{"d_model": 160, "experts_per_token": 2, "d_expert": 144, "activation": "swiglu", "balance_bias": true, "init_std_router": 0.0209, "lr_router": 0.00137, "vocab_size": 8192, "norm": "layernorm", "norm_eps": 1e-07, "tie_embeddings": false, "train_tokens": 429800000, "steps": 5835}
Below are experts of layer 6 (counted from 0) of a mixture-of-experts language model. Rows are named gate (a neuron's input weights, with its number), up (a neuron's input weights, with its number), down (a neuron's output weights, with its number) and show model dimensions 0-159. Each number is 500 + 25 x the weight over its row's rms, rounded and kept within 0 to 999. Numbers have three digits each.
Before each expert's rows: "comes before" lists some tokens at least twice as common just after its tokens as in all text; "mostly gets" lists some tokens that are sent to it at least half of the time. This comes from a sample of Wikipedia text that the model never trained on. Tokens count by the router's weight.

# expert 11
comes before: " of", " to", " in", ".", "s", ","
mostly gets: " part", " used", " use", " support", " building", " built"
gate0:520463510515502480480506529493483505484503478495505503488493505506494512513513525536520529545504477489496501539540483511484456473495504475517494480475504508500493479515532520534435519519544480539497477500501520498486454469474508497511468485498478490524496506464500518506492500525489489494502536525526546508516486474532494556475447437502549556530479473515528541475482501503508523498503507490452499509448468529506508558469495510521500474515461483462461516511436554490533520463513497
up0:503546497540554519498489525551501503530524478438466533492488489517470493553467501529464510513501490473570466488468480475524480548493545487547527504523492517482507505513532498511469476503523481511453526528526487523494487470507464468474479491481517502509449469493468535442497507487472500525530524488530500490515536489508482486496521500481512508497513488497524510487513464483479492510512453492455500555486507533459515511472528500515501540489473492521491530459507493503484520467507496
down0:494528517515544498502497528441422479498531553496502521521518463513526498499535518537539506494525515540505472485486475503540495483469527469495502501497514477486497478526515491488543508514538524509500485479504515535458521492484472490475519504466525531489498447532470518518572509543522482500480477469518466469473471470472524508504477498514511528523457482490482534492493463486488473512488528456522492473486523470536507517502528517487510545454530524477488535480515502516486500532482516

# expert 6
comes before: "|", "  ", "\n", " |", " 1", " 0"
mostly gets: "  ", " |", "|", " −", " Nominated", " %"
gate0:473500471530510455513517478534512527459488496449512467485507454480496514515537495492514495503459537556468512463511500539514490503482487514518486513468458533455534474541520483512487538509542470432531504465474492491527486540500496489534498493546479507492494551508486455489510481490503497471495497497486492533502494475502578503534516518527501537512520482510500546540497480482504504512514513514494489510451465495473504511498512506482465471525529477504518478499517501447524491482499453
up0:492497473519468467537519498469514485500518496510506477529502490476484439497501514526556517518484499483443504487513509478533508478492494524488459513459495499527514509454516514505497538526502458525519540523498498530461437486478508494502497532499543510463438481475498472549580491458498535534515520524499473526534495478537496500508488477500490468499477508507509501518490497535511528463492528521533524513456505530513497483452481440501505466498527503475483506500486474462504486515479510
down0:511494537451491489461469511519517478501510471523463513479458493525489478516492486513499489484534491474532521515487457477504489492516517548505502487531489475530495499463484487498528525502497494503534517479471489527476514491517505474457507450534515525511514514513479544530593531499507516514502530522493535479509478513504457470467509506504489513492488475489468478516539504538493490447511508574556467468495550485500449514491498480510477529532466514514496478478483481495471474534468484

# expert 3
comes before: "=", "\n\n", ",", "\n", ".", " The"
mostly gets: "=", " =", " [", "\n\n", " century", " Website"
gate0:547505495476484535504494496549503485528526493454535538539456494502494470509474500450519488552489456482508550483507529473522540531507541501497515513524509449508482488480529551499500507508484500504513533461492532535517497498532484470468508503465449476533516536515490483480495516540476547466483454488502477450482490506516508509517512501509487502480510524500535476516500465529493468510510495518491521512509511490502443428499465474514474496463533461507480501495478494533523488495478488
up0:520483491505507532516552540468515496487567499546550472503483491503503487468512494490472528489505483480493501499539513517465459494514488477451483490493468483457507500498521483467500500508523490478512466510510508530454533543512498505509524486491525507519501439511472503523437518492479509508514506430582502512481503520507474514478521473534533483442534480510501491496497517507488536475513509511512517450520482472536483503486517516520473504470490521472507517506522537486565488522510488
down0:527531424499495483513494465497474485455481545501486487505518505475512530476525487494527497535483517563527500496482512474495518526510462499521483531503504458484533518515485499575436515501524492518507500500520494522475529492524478459450530470513472510463519490477510495527493498509483508502484492487553563493494513496476480497521531465507507505505464516508506500489465497493480512497520488474508509471465509554505536554461527503480500517501478468479468495518536499456484541504538541

# expert 0
comes before: " the", " a", " his", " he", " it", " an"
mostly gets: " as", " with", ",", " during", " for", " on"
gate0:471475486469463464502515501517527477509534480511479482501541522486470541503503534492462460483489594532499503531498510490476489526550531476511481499465523478484485513502524543467477485521538506469508464515496524485496497514518513502492445525552510548532477498484505510495470476547509459478522518490462490507498501522487501519468511492551511479461530458517473505473514476481471536494509513518508515467525497530470516497533522494485502469514513515509490500523471477497489539507430516
up0:512462463468472439512535521527517498499504473532494487480507529508530497500453527497486513481511563491549501479491496519518473526557507494467498516504517511522531535483530524452468506532502510498479506513502498510477488473487500503528481527550467515494468464474497499511514466480512515525469527530484517489517487512490490470475499491510515473451503480522535516478479493480469520467504440524506546526539517492465478492522485509468526469508489497447492485556535529542507475485451483
down0:462507524499517464518508469530533496541460491506486480523443459477448536463471550489475499492487558523513532525496545496484528520522535464503509480537495491472510514476516539517494468512491471420530538501496507486502495491498504504512517533497485475520494511490498503484533466499498536527481491503462477516501505515488499481500501483492496450482507529496536468479449503520530508471442524543525542464499519499525475539471530491484466518485526518518523493504485510515503540475489488

# expert 7
comes before: "-", ":", "\n", "|", "°", "–"
mostly gets: " •", " Coordinates", " Website", " Genus", " Label", " Released"
gate0:496516466472565527497522492488494482488537511491541499504491515517460556518496518493473494506484531487500520474504472482484478504519523454531514541478467524435471491483514520503542520497481491501544510488527452492492528494473509498535501436500491523501516484521533473526456491502460484557483526487521502516494533478501507476494517507460568491511537542492471481463479497487524520470521505500515502513524471547502511490490501518460503561513484516514461449499487466484512474506495518
up0:488493507525521493492516507499534465495513463450498531526505507512494548458512508462491517547504473518491469494503505455512457513517514505520512508472478509516467514456542535501507479521552537551486486477510490486503485495460468496536510593500509515502524494455508492493454546470516493453510496520473484499486505500486482500520498521459546485477461553488509503496475493500504488499491520483532490529501503503498501518495447533546471487513505534513504485546514469515456489465518538
down0:483518518493493471497485533523454545498483488501529496488527504544507513518508455532470509447484489490487570531491491492462537459513506499524527500535480558528521464508490483506471546522543477480502500449503503491490497536499526476502493465491532467460482472487478519516455523489502505512520500462471522464504532515515541490520503466532477473515505496491521485579554536478482500458488481509480548490504493480484509480492526490517495489499477475486488522486489486536470519486479531

# expert 10
comes before: " |", ".", "0", "–", "1", "2"
mostly gets: "%", " 0", "–", " 18", "′", "{"
gate0:513495499516471499499457515520472543496489476523504515489441476499495489475473467507455446539523470546490504523510482514506453496490462520498457511552525479494431489513506485505492515509498483515516486472510474501460541524479457517466446495497493513501492529493493521501512546548481463497507513499539531530486530480488505510482499525516546494460537456488535513501526508480512514454494540526549504526507527482521490475473545530488512514472518477523455504524517508484494525478504508
up0:509519443505484505502507492464493496524441519566478502550493521491476478502497428517474447491528498521534527525507502550483515479537466482506500527511512492496528513508493498514497502513514487441473521514504501493533458527480446508509471486461537474484508524466518466463543531449505493518519523493558515493521479488476465514484481506477506513514522476491525532487504530480523545507514482477486485529466515500470472497496491487529449492473534500480477469507509514501513533530487502
down0:514521528501522498498463536485518486519460554469538487494443510509486515494516512518538543516526493495486466459503467490491468480528488501483490486544471476496501527542479485506460489484502511516469516534513463551491507475499490488504481499553489519516519507533500506512449519485476517498509501499442504557482508501582547509515480521486516502462523526483539502482450477496495508512479528516545499490502484504521473481526446472541497529484521516512500529470491506483503532542492476